{
  "num_hidden_layers": 11,
  "hidden_size": 160,
  "n_experts": 64,
  "experts_per_token": 1,
  "d_expert": 192,
  "d_shared_expert": 0,
  "hidden_act": "reglu",
  "moe_layers": [2, 3, 4, 5, 6, 7, 8, 9, 10],
  "router_score": "softmax",
  "normalize_top_k": false,
  "routed_scale": 22.5,
  "balance_loss": 0.000126,
  "balance_bias": true,
  "router_cosine_scale": 10.0,
  "init_std_router": 0.0252,
  "lr_router": 0.00168,
  "num_attention_heads": 5,
  "num_key_value_heads": 1,
  "head_dim": 32,
  "vocab_size": 7247,
  "norm": "rmsnorm",
  "norm_place": "pre",
  "norm_eps": 1e-05,
  "positions": "rope",
  "rope_theta": 10000.0,
  "rope_fraction": 1.0,
  "qk_norm": true,
  "attn_scale": 0.177,
  "tie_word_embeddings": false,
  "parallel_block": false,
  "init": "uniform",
  "init_std_qkv": 0.0262,
  "init_std_o": 0.0,
  "init_std_up": 0.0262,
  "init_std_down": 0.0,
  "optimizer": "muon_variant",
  "learning_rate": 0.00841,
  "lr_mult_o": 1.08,
  "lr_mult_down": 1.5,
  "lr_head": 0.00801,
  "warmup_steps": 116,
  "schedule": "wsd",
  "decay_fraction": 1.0,
  "decay_shape": "linear",
  "final_lr_fraction": 0.0,
  "batch_tokens": [65536, 131072, 196608],
  "max_seq_len": 256,
  "doc_mask": true,
  "train_tokens": 618700000,
  "max_steps": 4756,
  "dataset": "wikipedia_en"
}
Below are experts of layer 8 (counted from 0) of a mixture-of-experts language model. Rows are named router (the router's row for the expert), gate (a neuron's input weights, with its number), up (a neuron's input weights, with its number) and show model dimensions 0-159. Each number is 128 + 24 x the weight over its row's rms, rounded and kept within 0 to 255. Numbers have three digits each.
After each expert's rows: a language model's description of what the expert responds to. This comes from a sample of Wikipedia text that the model never trained on.

# expert 0
router:113163134165191153114122111089116105140132145103117155137183079117116123116129104088103097120111126116108088145128125082149132145125132050106140174171146116128155131141134114124145131128135116103124153135145134151157125125128100164112126124122157161105094128088104123094146097145143124128158083098150110116124125129071136133151127151137192085126111159120131128135131116151108066125113149153108127131125147132102108152113114158096103133111096135103142118173102127137114141177099106
gate0:118162150109103106126114113130143104106103130106124074154126108127132095133121108138144151150135145127087130142160168132126130123107136122103140100158111131159140126090123154119100150099137138177138121089150127097110170119128150131108139148107137075114108107149098090162082134105129136163135143099132122170189086131140145078129162137171120105153110137121087158128118171160113134157126125132114169144183128174128163142064172156109147147136120138154116158130137099154137117115150115
up0:115166130093112109106072090145109122112056138119122082122122132131106107143113113129178138142144138124084130145149154127156110132118160139106134127118111173157147114114125146136117102090099125148135109138156130098099178120110105122118152159092130085070131105133078104148097109115136127146145138131115110157175114119166122082148171153137129102128091113130084167124118129186125104133140114112116156130168085136108175122097162144113142144123107169135150125130112121120142118101139132
Description: Quantity and degree words before adjectives or of-phrases, such as most, much, some, more, many, lower, in comparisons.

# expert 9
router:130134149132130143180139131121094067139103143124161091156099117136115139149114112127088131157126130107119147135182088141132168120122078082120137111126146135073145117143172131110101131169138129092153131129136140139118145162112130129184097123147133144133109151116122108141135158151105077074119097140116134126112065108159109139104122118123103080109101168161154150139120138107104158118133119152135126133134168160139131125103113133148123132105130168152131148079133155110141173115074146
gate0:127102144087110130088158150118108140144143161128137144107129160125123122161119151138076141160108103128161097125108129149149126131126159114143126141186158166109146143127143101151126133099115143143109110156172134167147167170147119141125136112133121193116161143167133116104147121113084113148122138112121090161111116164157086101100155165137093134103120124115084096153059120078161103139137092123134133188125111115122140100165147108137125159133149118136117127126101146131179131118120134
up0:103115163069121116102115129127092148112077123122130121115109097157102128118212124114136124128116136129143104113093132151150108140120102084126136153100133086136117110141116106144151166139109134109146110111117166169108130154109115154126193117165145152072122172131114115111147104154117139152105093075117128112088100111143120102176129131123098102136159121104140112094129127158119118121134098153146135105140115144109126105090153136165107150152147118150167092115183111135101117151122106
Description: Word-final suffixes such as -s, -es, -ations, -ities ending a noun before punctuation, plus mid-word "is" and sentence-initial "However"; e.g. vehicles, calls.

# expert 15
router:128154137162131114120084124082120145102122110137139129144183113120106101172151125087117141185153130126159097155084164092178186149145125135097122121159126081164108094133143113128131152149108142089130119153122122148089121128157138128161110151139125115159144100132145146118199138116116132089166129092150103113126095089135134095117121126115123115098135103166137153127119114119143131120136141160097149099127144146066122130109113159117146142108098105120114156135161122147102127165150164
gate0:086117091122134097156117138122100158164184139112107091120101083136152090125126124099070123137072135077111115155127132109128117081111126094102139134104150145116128137102123145126161113151139094125076115111112149104139123155122106141122121108134126109121158145120097155131131117091106105155151114090107126176175116128105141135090102072104126126143154133132135132175128141140071113140114114124098130154096131152131151133105129108159164143079157142130143146095165093154158113146134141
up0:114135121138103117162119172143112142125140120112120128156077124131185149141095120141129144159148105105108143141113121140143127107090125186067130131148131178157164136111120130138155150140117127147138109139099166139134101153147103198120125149149101141117137147141113184120110127131118117147155097110099085156124174122108137124090109118067159092132111145129151129168119150132073146086107103144113141112149146128121151106138152112122158129080108115128127136103103123191159107154134136
Description: First pieces of verbs split after a subject or auxiliary in narrative prose, like at-tract, ret-aliated, sw-apped, en-joyed, plus words like that, said.

# expert 1
router:160106135146140121125125155167145165147106124142118122144098163129148151116146151146127135133155183113147186133149127163109116128143157112129150112123111134151106141108146174154140156114102119112115126087126156128154080106147120121131095150181097099143162160127172110111142130136124108102143154139094090127126053144139137110131163133124157102119111173111087136153127062117127126182081131129122129140130151136167119129123155102159115116186114155140136094121140099142139111104160152
gate0:114155135135161111120144128139111180121158109148138146136076114123128155126134124176146066131141103112101079113163130110096145130123150120121080106153123139129127115099136148130183158115142124118146165139143085136117155109144142123117140097136105145126132148079128140127141172133111155144122136188088141164156204125088117144144148100108143153135145085151138121114129176177185142116129127113139108162108125110153104121126116122116158138123148110173170148143150101151110136127103141
up0:122157134095113139153137101121154148150117157107147086141169105129121129150144138122131131113074153145142156161101125155175116146124089101105154121116134161116129151121087092111109110145146133153139128145140191110138114120080104140132128135104188137111106143124150152109126107086112089128128132102116104119094080138138146081092094120140122124155111186115115117138150127080080178130118158137137138107138148077108140140117142093148061124100116169140092120139119131126135124116113152
Description: Word pieces inside Latin scientific names in taxonomy infobox lines, such as idae, opter, ophy in Kingdom, Order, Family entries.

# expert 8
router:138130151173146170119146148122154113149100113120112115151142108100104159167097116133104089114143087137110115128107124134135121147121127105138144133187096094144155105156168102117115102130133131099177135138160079151146136131126087127155115137179153143122112084135160109111170103173098110121111112101159117105096158121110121145129140118139121111103152147116149141112127139118153108129124098155094113159102177125096138149153162126104093157147131109163112192135127149169142173170115148
gate0:101135131142108107106132167136132121112129129135096118193100103131117104141146107078141127167160152119056122114120137093108168118129121139152132099113129135152127152100099127083145105152155153122149135159109107091114075144122135092128127132090119156117163140119119124156152165105105149110135133141122135107069154129134148077103066122119117156096090141137148170124088088109116132137104151140132158130119140152108170104133152099128125131117141119099122110180103115149099104160114155
up0:158161122120137157165103063103143171127112088111163118090140113146133142117084153166137149103086094163188117134172117183136132117126152121158106147132124110108141107137123134144155144130108096151080133112180119137153138107157145129115135125159127127138141126122123117147103130089095102131120132133124114134132140096114093183148162130119142101135109151132128127111150180129129102109123129124140100166173127117122100118107105163100121137092104130176128181079128143114147157087129135
Description: Verbs and verb endings right before their object or clause in narrative prose, e.g. admit, find out, tells, allowing, beat.

# expert 38
router:131127116150142114124100103140138142143130130106170106096146162143163170137146098101144178102134128168082103105108161157141111130104093120162093167150084085080124124118141150141113097102142114148119151122116083108096111128138104133158187135115140154110121089107104116098110121125129120148131102155131132122100185094107109145111104153139157122111156150139184130095107127104120138145114122142146129095110094121118114198163116104149106136110139145171137118149093136126163114119112099
gate0:145110109124064101111116078105110145136110122141163135137120135142166127115136076138109153121155139087110130152110121143133144141161093143157089090130144126097090139104114163129106138120159117130155148171156121127168184127147128114122123097119096159128147132177155106133137072149125118154136149115153160165161143106185102140137170097124187162122120127151097134114137128109120095117118140159119125174097155146147084146130118127158162115121121129138151143108141153130157148110087117
up0:134122132146095097104125098112130141115131158122169131122099118106115138144147127119084108149162092117098104170112116149145109127116099123145098104112100157160062144118117103101073125137133106082138160117171080106168170129097160090141112091127112120138128114162147117130120122135165149130117121099161139128123113129132128128142130154142139137160110127142132109115136105067100084122114090124101117205076107146107134147125115097110102169156141111100127106134180127149139140144110115
Description: Commas separating list items or clauses, plus slashes in pronunciation codes and AC/DC; also including, like, such as.

# expert 40
router:119112111131104117118106108133120112114122127114141154089131135124099170152091126142091144127128116135158138117160150115090134168099127129136118133120108112135119141145131103123147110129146162095147134153133116162124137111136107171105122146148129106116108135076154148125155170157135112073150111131149190153169110154165115072128126132111131152091110132154105188115142116118110123172133105136115116153131144155115109128163128090166147074179169141131094118116131111110174116072132196
gate0:168129117073135151129092155101134146154153132120140135085123092115135144149117093131122162118128128194196115115127143167124145110104158142106162142106099101136109105104096098152131087160084140101144150147136131103138144134088131157155081170130138112101116122152100153105103100099106163140115135123155142113134100167135095135091154156129137131110158155159111132142152107086140143104130136125108118121109099176165121140122148150138131134131131145121185096094158142141129108136155167
up0:122104144127111100116115186149128079128145105132120139107128112136137131154152114133083127167136154163146131134155130142121110117105115192113146158130133108128125148145156116130134095186159124127132128196111128131131132112118087157145108121123149164089136136122152134087111117112151104132155153121157112124121144105110119154133160159128108127111146164131095127109165125112089128133161166123147104131131096090194177102143132100120148147096102129162121142078164190162136113151146166
Description: Final letters or syllables closing a word, often e, te, ate, ake, ice, as in vertebrates, quartet, game, title.

# expert 59
router:138172140106136110132135092093136040140122131118132077116107151124111142193131104097126115139132124187099109173132117136145131138101146136114098170078097103137135132106107138137110110108159111149132119122128100151126118140122110118118165154140131151120087111118118103102135134118146125125141130116140148113120146124120191172114131138141146117113109160114112100104128173080116106140111176144155117137134100077102116146107134098113139124082105161149095124150125152123173131190116144
gate0:147140150110138145117127148098129118168125115150145100148127139108128142110093076157166132115101115118139121123105136154138109106124145109126151116100111128161059094129129182133108110144094151132091110113168116090138112119127136097104081155127084159159081106163136137181155135145103124107111109144136110090148126117130157096145142137142123148162102133165132179148126174148140145085130074121107119129121102122143086081129140156113135129111148121085149156070105113121136143153124102
up0:114112149109116144115123182142168138103131109143132133113161139082105160100156135117125099108126117146129124116127136107134125114119092124146110073173155131099121142122158096138119157095108203163143099132110125102122075154102137118158115125107147148127112155093126109078106114118101117110087132120117117171139115169162134142126124099084113136131128144160160113162119114088125124142166143104187106134132094086153117119159134114141142103122134176183115128113152148089135097149121098
Description: En dashes between numbers in scores and ranges, such as 6–3, 9–25 mm, 16–7, plus to and and in number spans.

# expert 24
router:100150162134162113144109132110167139122126161122079111134119110104134162116106189132112123109118098121143140117133171117107118105149143131128139138100109158166077140136107142136129110171108182121096136122122119138102105130117097136131138086148127113120093139136076079168081169117154132116085141143112135143108097107118115104123143105130110123095134103157149093077142150124151174131100138090111110129128168123129147104102111169139107176156144121076088113121133112146115093122174121
gate0:146102166120124129144175118100106135132126141099125127090134087095167120153132095148154090114055121122130110089105141124130123124139133113175145102138113130139138086123123146090128157160113157166121146108160144121136119118118173122158129142163118127095138150145126139116138179132125101157117117073116157123135075130132103159122115113119140137120120102223084166104138112110104104130134166080161085141109139134137106144151155095139129103142137127131160100112124129152105109134136153
up0:182114123096135115150170143115130132126131165147119142098154131116147175127137102142140138132119102098127128079135192134114107171154162106174089133106127129104129087092119114113127120144111163165122137087128126104098145099109161138148153129136142101108131161148134136178102152147141136124113153144129109135153107159168127130115116100104098130183117113133121185129136125135094158136165088099185107122115112163096125165159126127136096114156144147137123091133147139090152157118172121
Description: Word-internal pieces, mostly ol as in prolonged, resolve, Liverpool, plus country-name stems such as Hung, Turk, Greec, Philipp.

# expert 29
router:107173076120104113151106110138124090104129143104158128146090154104109148141154143112132091113158184177109140108099121113154094130099128121152132155114089144118186137100146145095124116133114131139136115127142139147118147116153105177095174101132132132140145100142134140121137157160172132140101165142148154114086112128126127129133134124156131101157127093116129133154127188163113147124104176131143154122164167145138145170079156146121174111139143127083137162143085107152131123115090126
gate0:173100181140152126131118118138122145134142141142114179119136150124116122120122142112094091103151101118176117153137133146195086118094109155151155120104147119145108100107108120146147141089138162124108142096138107112115169092148142137112130136121138158171149133115138101158125052104136117142128153146125128106112143097128188172120084085130138140159126115142125084140115161177174147125089138181135130143095107115099118108143141144145138130149133137136175145128152141137120163110120112
up0:125109151123108114129106097140137107165107121114152154129167151107121134140144108105125082133163157123140099138131137139121089166122147145138113161120111172135125137171107157137169107126138145126146177092126124078133143118086121107140107138131125160137127109142121158157092073154135139141133118161117135107120111160126156139106148123145111128189115127152143100135111139182143123140116134177142168209142130115129075098161161094126143156076158136154137080109131134151100150112139149
Description: Table pipes, decimal points in latitude and longitude coordinates, and colons or dashes inside numbers, times, routes and track listings.

# expert 5
router:148106117110115097134157092119101136095146088109119120134129122137086070165139140124134139134126157114130142119131096136124114135088154121127139145132140112127144132084147104150172116103170105137135094106101165140129175149135170103083094124134137156168117182130109135113130164107114148103107112122135127125138096125122166132151127121105127147099125130099117049147124118166124088109124139180107174093115120091142139107175114162137142129139164113116147080152126140135080157099140163
gate0:133086122134130123141128150111129127138093108126119113129138136142139131118162123137140146139111113130128136116146133106153101133163137085129126171132148118136116114140137091126136190126169121135135070090119129130099167062144148097097124130117155111138134123107168071083141094111158112090091167175078120186129103153118144126178092137147110115115076131111129102092130128115145176150119137097148146131149152106116153121163118085094121130093143115175152130138132133120095103150106133
up0:132162119161171109144110160091093160100142121122107105147101143123132155148143128131141144151134154122154170150153125120111138121128111125179150105148114095085125119146113129083139087118109085114137152119126153157127101104158133132108159115091098176167132160137099097117139127109110098148126116150140135133124110119108112104088155180121124111093113183116131110135140167162104128140088164131162080110107134099162148177125136088129179100153118135127195134120106138122148130128139140
Description: Word-initial pieces ch, Ch, sub starting words like chair, channel, challenge, Chile, subway; also name starts like Men, Bel, Kor.

# expert 51
router:133170162149141136113147150217129109147148111139162110172123154131123110135150117160132094144136056158136131131142134118129136141159102133100131130122111123105095161121091108123148136095126161122138116140133152113111061142152135134119174135095115114130111105129122143130104125157167135112159115139106138155121124094113128152084091158142112128096151177133108125164162135137140117158162141114144117091113136096161107183126127136157076106167104134176138140129106116123089113103107126
gate0:149117132102089110064122118139148106111043122113087105150156142127147151136120173139107155123109117146162103148109112130159118122092143127102090161169148149102107165144153144131122113133164112138158138142171128165083127118095132124148108083122134137099124147137084134131137125135129138115135120076124149142102092170143123099100098161142105113110144104115077139144128114123132165130149104064141114137125136137099130104120144136126164132168109074142144125148123100118114163106127097
up0:129122097143118135109112160085103123144108157144118070129158108113110118123153158160113096161183106111133101128125147140155127165128132117118114118125109197135132138154123107131154131118094165198110146134094083143141151165107133126096134133119121137098108134148113149100105151131169161145084119106115078152111159155141136135093146189144149133153118127169145138131088175110133104134139110138136121100146142114141176136126124114125133140105155119072130122137102090170139121140151094
Description: Table pipes, separator rows and field labels in infoboxes and lists, such as History, Production, Coordinates, Location, Publisher.

# expert 22
router:122099125127117135117138149143103099155115126092111160110139156172100081113110103151079136133145111122125153127112122169118098142088098128132176108146099123178119118158121117149134106078093141093105124151143121113154155138164114113103104138122075090153111110127137158141139162147121130106067146118106132116150111125165161142128143101109090165112189114132141152122144121133103210115124149141140133116150108134124118142148146168101112077131152119166127133170129108112136124148144102
gate0:114142138141101150118128135101120131166110157131106097161106113096111121129174114125150139162132143169142131156112151105123131098118139142160084120113103062101141097148158144147104119098093158125135146106117083127140183156159159108144136168122135135111115099127159124128164140124127138171121152116096113106165165122123139130100107083153161105136147076120095121128136170089146125129126188114126134101202106138142158141154151079116126135115122143124119110136146116160147110081111134
up0:128165089154095113148154126139137137123124119163108140116154178137128128098131152151138091093130178083108182131103143134161128101151081154100138134103096137148140138131104169135152133114138158146172108115121103072151104118130172127132107151119078149138126140144164136120159115144107095119129130166128086150139125114133138119106124070154147147143127137168131109131144113085128113141149090154148155149124123124173159123128142119115114103134091152137120187121154128120170182142103100
Description: Raw byte pieces before Chinese or Japanese characters, plus opening pieces of English words such as we, Pe, Be, journ, music, guitar.

# expert 4
router:108106137110121110126127097081126126091128156142122179126077144104126178090099130105098165146103122112156126125137092147118131147152133148145128152151130109142120135181099173140125138132117152118122142120139156087156085084081145113104108119164118114122131162129101130165170146107148149130089126125138137191141118149160084136105136153107109147132152100106101117128156110104151165115131070115128115124111138109165154125115140140096157143080100164120096125135140136104113167157089133
gate0:165124142154144146168130115066109123101100122079103102163140120103138148194117153098134109112139144114106114127128141099101123184176107163153147152109158147158140122115063117122148140162084120115140106111142119127163120111130144127117119140144091095097115156154134138107158159090153131111156167108111171120095069118146107113112129134141129146139158139179120113098145101118102095157135114125135094146099107129145152121137101131122130100116102126121101186160137121102124133118124112
up0:142117123152140165128117188147136172157106148133117114108123138128167156124081133144109150149149122102119093101130096128087160103091119101135157124147127129106108159152090123154121120127155164136132163106145117147105130157130114137127159142130147148141116123120167122133072087164096110097107137140098165136130113092123142124104101140147085169169103155107153145089110145121085185120152129111128136113135128136130113102145069161152149127141131148107161137068099105118167111140138168
Description: Second or early pieces of place and proper names after a capital initial, often accented, such as B-é-kés, Col-is-eum, Hol, Jer, Bal.

# expert 36
router:117153127108134136145107143158111102131132106127099088129096115120135121131129137074178123105145137165135108135127121114155116114100084145155075137110134129125122153160092091085163092164135111153151103082121151134127105113172148149146170149084157139152114130085103140149141128107155132108172147148112144150114122122123108123126139087152120107133118131105122152099163075146134139131149082163139142158157078157114130150135097133114113153088170121119127115091140111101145155178120175
gate0:131134074135158126144103102150141109099126126142130135136113102116125092095141112096172110130175136142104131116100152132128151142092112098116118109110127100140149115144147139132117101091124192084114119095149152172126092149130136121111166170141168126101077160121205115115157070125130143144132133109119141144137171123123139125177127145121125152172108140119141119135134136130136085106146150110108133189123146134133125137166133083132126144089100159134119115140127146134122143062162114
up0:083124098122120151165120157129134134139142105115124141128129134099156125102144152126141180093135114099156078104165121147135117176133089120080113159127127109094135112102168135157109116143158103136136063133099120085117126147153142128120147133118110128132106148141131100139138164107126120085171066143133130105168119148145104118133117128113119078129124077081139159108189100105130134183132108130137154134143142113148157128138121129138122160153132192126159149143110121161156115148138154
Description: Pipe separators between cells in Wikipedia tables of fight records, election results and sports statistics, plus header words like Pld.

# expert 52
router:112168129131178127147166161129156164138081100150145145142113120153152171122154107165125059105127131118111085105142133190119097168109142147139149127187121123118173135131146107109121123117121109101156156110099116141112155124136135171162125123126185164118076145099108113122124113148112117128136143124134166151129135154093080112130141136104112148138147099087158148126135147139142108120128118145126134149110142065122134120182153092137133166110143157143137150154100105146129144118111128
gate0:088108106156146086147171116132125125152147132120065114167138171127174153098129100125084148138099088075197130107129121152114174129117097179100144120117140134122093153149130122096157079168167128134168101171142111135084153101125162106129126110132136138122172118132089148125149106123140115116123136100129135115137130137130079109122096147146110158106158147151113125157150150091125107141109159126138130150082121102123115112145150123129121135115129112155147156092115109128101119117132148
up0:172178140124153099134166175103116151138134098103101113126113101108164091118118103120153083142133130134133123149116102119148081136117134127114122123134163155169141113108107160104126155142089121110153121131155140049092160117116131169102164091133099123152135151145128095105155102135111164116160145112108105106145152134126095171128083135131128113142100153090147129105128105137146153128152155091110088139139174134129117144116189106116099121080140133137079107135126118136125129139162146
Description: Word endings completing concrete nouns for machines and materials before another noun, such as steam engine, rifle, tractor, electric, oil, stone.

# expert 14
router:118149098113133069150053132141115126144141137122171157124105150122144118129102126157075142110121144126176154117172133130087138130095123121122166120135161133126053121126161173090113114138109141127132129101125127161159107117125098139164115136162092100138157124150122111139108081151096116083153132140144143119147146150143154146120098103136070124122115138139110175132111141098125136100105096146148134114163136132123114069102120134111124136153169164131139113164151145121136112102163109
gate0:122109150133117138128158065130114101118131130145126165132137146102103182089114103160105085104147124123133122121133125105098157157151154129159117136065092152121131118155131141083127146130120103130133145142143096102169146070128128133130147123081127135148156151138121059128126146075106110146124130087162141144091189105109146143122116130131114097124102149145141149150129106140098117157107118137125154145133074137142167144122115105120114111148160101134123118089153125097126112171073152
up0:090130142158152091094111089085129127123105108141150144127148134117115152118142110151089100082144092141146157118126111109151114155139139146146130149117137132127126149138070118105135087131153102100134115155123099113155124096145103121115102127134098146120158145146118084094168162113114152141144135089109101132103108113167135078151116118087113117130143140161123130105155110146155154156062141195135098093131159126103185141105163130116124116185151150120103094097154119117132131135108109
Description: Middle or final word pieces of proper names and place names, e.g. Goonaw-ard-ene, Ay-od-hya, United States, Angeles.

# expert 19
router:138129112126115115112149125110122110160127092139094133126105172140115187119139122113139092111112136156095112121113122124094117123077116124175099138129135105109100124101164119150105150127153128145120118139109121138126096105157092129133133117116125117143137120133143129106094104124167153140101149169167127079115142096143139114128189131097149192129114142160137162105122160097096083118099144175148150133118133086131117154135139075066132128132148136123133188090164131100141164164128086
gate0:136141160106109145089144109124130118176104158109148167110144094170117160099131119101128126161111106112120088125144131126115141136138131114122098139113085132129110192104159094124157140146135126113146165147103159131106099125126108138136116149069137114139115173098110125088170126133115121108080132153105088143081158143117143108154118166153107107140112146131137152151098124069130160131122087086106154124131143141167124196097128111111128116107102116161121187112151114125121134119150113
up0:093101090143165128130143172160128139127107090169138084123123115144139124165128124116132153146130098087198181149113125160108138172127114149114161117104133129125167171164141151122135130137144155152131119134154157154091112143136129114106139124114147130150180134196120070173098135123118116129095124122096146126124115110167118108092127090175149113118112138125118125100158141100103175127135153149113136129117100095149137163108112103173122118125133159118109144149160162124125121140100149
Description: Commas and other separators between place names, mostly city-state pairs in Born lines and venue cells, as in Lewiston, Maine.

# expert 28
router:098120100148115154137154119133108127144123129142164147178120120160156148102169143139164107121110095168137130137089175085149107109178108130109177098101121150141150097150116112117112151099144115144121113099146132109113145143116116140121131121103102107132154134117177113100128122158176105131160117127147151115101133098166149158155097151127099175141092112138115145140137164164156146124146092088167117133126056108101113169079119124162126140105123120096115150102118098101144116131122101
gate0:146073149111126141111114142165114133109088126092096097140097126137125142145129131130127158147120129151115126189112127123141116125133130109110125092093087144173106134142153136111101172112121120112116108107128147111103162162128126120106167125059161082168140109162122128143119138112107136119132157174176115155109128165138110187128137139147116088128129151088137127135116127157101110144148125169146183124076094124102072124125165124103104115130137151130171159093105122132113114132135098
up0:135106105107147106124113134111085131112114076123146128160117128154153116134081078174111110133147145154106124130157123101108100108149126132085121128100106122123122090107157129181099120088128115113105160150122100152169134115114118131127117140143111086137163104139107142140113169129176149113125133132123158204111169115082134160152131135119098154099129132092130122171153121150125130144136116133102156098112096127117148110163167132163162144138172135106138068116128103111150145147174147
Description: Dash bullets and line breaks that begin a new field line in infoboxes and lists, such as "- Country:", "- Elevation:", "- • Total".

# expert 60
router:127121106150118114113087110157128139103132153129174113104155132129149085135116099147173136104165095095144114118132145095100139157119145165133159146114155125137141159127137081137118153135150099124129133168133124079123120123112133116131084159120091139101150136121072102123098114146133128113133104140109113167135101074172130106186131138074133113135130137165111112111087120100098178131107166100107121146128123170105057113127095098134105111134132085123133138097134154137158113117114150
gate0:146112144145149142093102154099157110155104120102157143154136138095104095137128106147140108121117146092153084120167151122149126093125126154154112123195131106122187124133132132142140161113150113153143130084112109096122121106098133111141109135105157126159097148119073104122129135129151098147146124135137144077128144175141178148120133141133156118121116113130128152158161127086133155104146104096073102143160087127150103132089128161078109144168121150115132142148118078136153125096141084
up0:135121069161159140162158162130135167146122161106171122138081135154098132130124159113143127064131114136131139148144117135178111134177120128152131099142088145121181133100116096154135125108126141119135099131138113116124145125128122104092120162115097123125174093113140094142147129155131118099090177095169178143149134145140114097130125107123150141117114134081106132164123089147148120157134170132145093164104122145117132149165137159144084141106117148139131108183112112169131102135142149
Description: Word-internal fragments, chiefly ad and u, as in paradigm, eradication, persuade, adolescence.

# expert 46
router:119117149171144135116103102122117105091150130076137109134122165121114159094130111088109115145105124147127091171140151121132112147132143155122122156147141143137108167150128114112094098135177140158085168106099098113126140122119129171123146199100105121151124112143172110151129138113093107144150128135138107134145193157105119184146116099141150073113159113123135100120106151100157108120136141135090144099125121140130145150110102146108126140174131104166139171136103128105134135175084149
gate0:130139132161132125127123141092129137114103113141126124133163093180126109060154137158109086131095123106169123111169132100091107173125111120118150129120157141103127134099108133137137141136131127105122148127050134096152151070130132136092137133122125112082147172135145075110088137116151143171105111134163139120169112131110102119094126110128138127109113093146152115174132123159110137157110108100094160157157140150154176135106129131139108120177127121144160110092121085127121101124154112
up0:155113132120114134119133114119126093133125153148155091102064190136149130215114133111124135107131112139118143184097124153119147105128117145130097120146113102115146126166133146134131114102112128145122129125180129138146131150154151103146162142100128141146096071132110172135162130132115108096149144155068132144080109122104147130131148139131148120159129136073119118094180103082140118120131157149113135111131097163128089127087147130141152076090150141141109158148121109109143120151125138
Description: Apostrophes in contractions and possessives such as That's, It's, church's, plus opening quotation marks, brackets and exclamation marks in titles.

# expert 31
router:148134197115096136138127137126134120142087131163176154101125114141076132107140172134067128121115126136142159149089122133168117124100132099171110157124158075124138141145106099115101102136163186110133116115136122162143095148153117156171114113137106114127106115140116138104150135094160181156127075123112124112126119130152141111131173137125115126136092122149142186113141124133122169128125155126114117108121142162098102141141142158118138158175113155120130133111131090129147152182144161
gate0:085140105103149142136145109099128131083116095128124136107149152163149146107088140149133173126160122108086146105145142108130106159144132152155116152149162109140163112126090108129105100105123125115128119100119158114104143086189110108118123124113151107099146144150117116100137135132136147137109181112145108135125162158147106112140169190155135148152160076151176096106124084163127152105158124076153139127140105141139151105124133066095143082136152142151123124148123120133139148089153120
up0:146146126174122104137111077123159100116105147138087136154115166148116089152140113139116157154141118130118120102102164094118165145118120149148078129112129108151141128097082117149107154112175134172118137187135145153130128138151102138164137163140160187132128125123129158121125130113092130144125107124113122147092123148096130108134093113140119087104173104138153105094114135145135127162136116125134177079131089143120121105173090170144113135103210114136145134137117161123122131129108120
Description: Latinate stems like oper, educ, celebr, indic, plus commas after opening date phrases and words like after, when, that.

# expert 34
router:101131126155141108110107133130146152121112123144165122130146142113120177132173092171123157124165109101164128158101139124111096115115148150140089109105159149111095156166117163136092143154126151118162124105102162150172085089170190163097101147121157144118117131159143093162131107129152158107134140123158112147141126117154135129168137085136133139172123140180116151129141100141126149124146158126147146131146122165173201110147125139112139134129172151134135134112138104119158117135159148
gate0:158160142107110122123167128131191152122129128140105167142066077155112143147087119087081150168141123132155116121121139149086100091143119148139163101107086134136144180145122143144126136141142149084140125148123127140147123174109146112123134157084098132133117162130116167168118130078134126146159117090169134105121126140150109108123139154133137145115108140130055127170135146108111140089144127107141098141144115133157127153121136137112167175150138115131100103143156144120119129161158155
up0:128154122082121100130132126162114136123124143163116107156140106082115186102079117084115163106111136107141113136128147117121123105139120134102162110143081152152128113125123137152101166133117108136104166080150144119086094136125123134140196139115104091120107144133141188123107167134112125179139125134141113162164153117159111154163114150116107095114103144145081106147168135135162147102130124099118126195149121122107141108137167112098163133130105122142142097141142139139095117165124104
Description: Middle syllables inside longer words and foreign names, such as por in Bancorporation and Sapporo, iti in Politie, edi in expeditions, Romanian ș.

# expert 6
router:160167124106123145128120131124137121142076114146108113134133083122121134168131108088129097138147120131122077112157156151143139128132126102143133118123098143171170104123110096102123125108141093105191118138204124162120111163147124140162132146124167170123102082115116164124128149113155125120157129116095131127133143200088079074094145094145157128127097145092136150113130120175165116111148102120120099154135120113116133119144122144095148143109111129124129149148102142098141166154145135
gate0:159166127155063125133143092154113095126098132130093102130129137101144133187177145140114134141124102119114169107163147211123170155076159119127088130145136173137126129099147106131109124142144114143105152090089069119141157146143113133133159106132153088136129092136130099094130121158110163116098116119127105153130127109124154139119135155144151138133104143123130173139139110165144136153135149096159119110117134083133114102138129132085136110094135101120121139108127118093076112119126127
up0:110124108115097161074113149107155159140137139090087152108153121109148102142067134127160107119097128104152162137081108120088106131138150148140105105109118115122126120102147135135149158163074133167140071080106110129146107127105171114150129113112105128104119125094090164110158145115100129159130086141120120102090164127117085076080150132100143127096162116129110144132099110155109104121121149108122100141111159108126114138079156118142116128136105148126094140125154135159144142120097116
Description: Words in sports match and career reports about scoring, winning and losing, such as scored, hat-trick, won, loan, seeded.

# expert 21
router:111118139160119110099126095179115120112144137087073126112170155129140164134113126095135185133124138105134105137122162145100155103156100116129096160127133160128135155122122112154112165173109120111107162139112124102093167100109121132099106144144104134115152100123126105159083104088134114171160154123118119151136111145099096127107097116135114100131155075104119138109107167105155112141132153105114127104177084143148104091158118080164084109127121135140094148123149156111107132089132138
gate0:161109133083143138103138132148132175106127139079128081147109133132148151115135129124134104105141102079142128133191175142115129159146120159116110162129128150126133110142117116165105133111121125119141094166105093156118088128143115121122138165128122120124131150124140124104152107112094152082146149133119083119102119136140079075145133122134127154161082119142113123097181179106137145165069177112140161162088141130138151135141139149162112121116082139129110120148142123156084103143161130
up0:113119113118143105148132163105133140149174145090084110113115137130140135149130110076147176116145082126173141159156182104120141151138147155137162147144151137133140136144102130117155163123145116086154138134121098174152118130164146133125145119123138127149089119155117129100175092122123107134153146177102154110132160121112111090150139118075159151188090072093092136090138138126124139102124129184142168118149133111119120123145138120109115125130160137107124149134140126101120113136119065
Description: Accented and non-Latin character bytes inside foreign names and scripts, such as Polish ł, Hungarian ő, German ö, Cyrillic and Chinese text.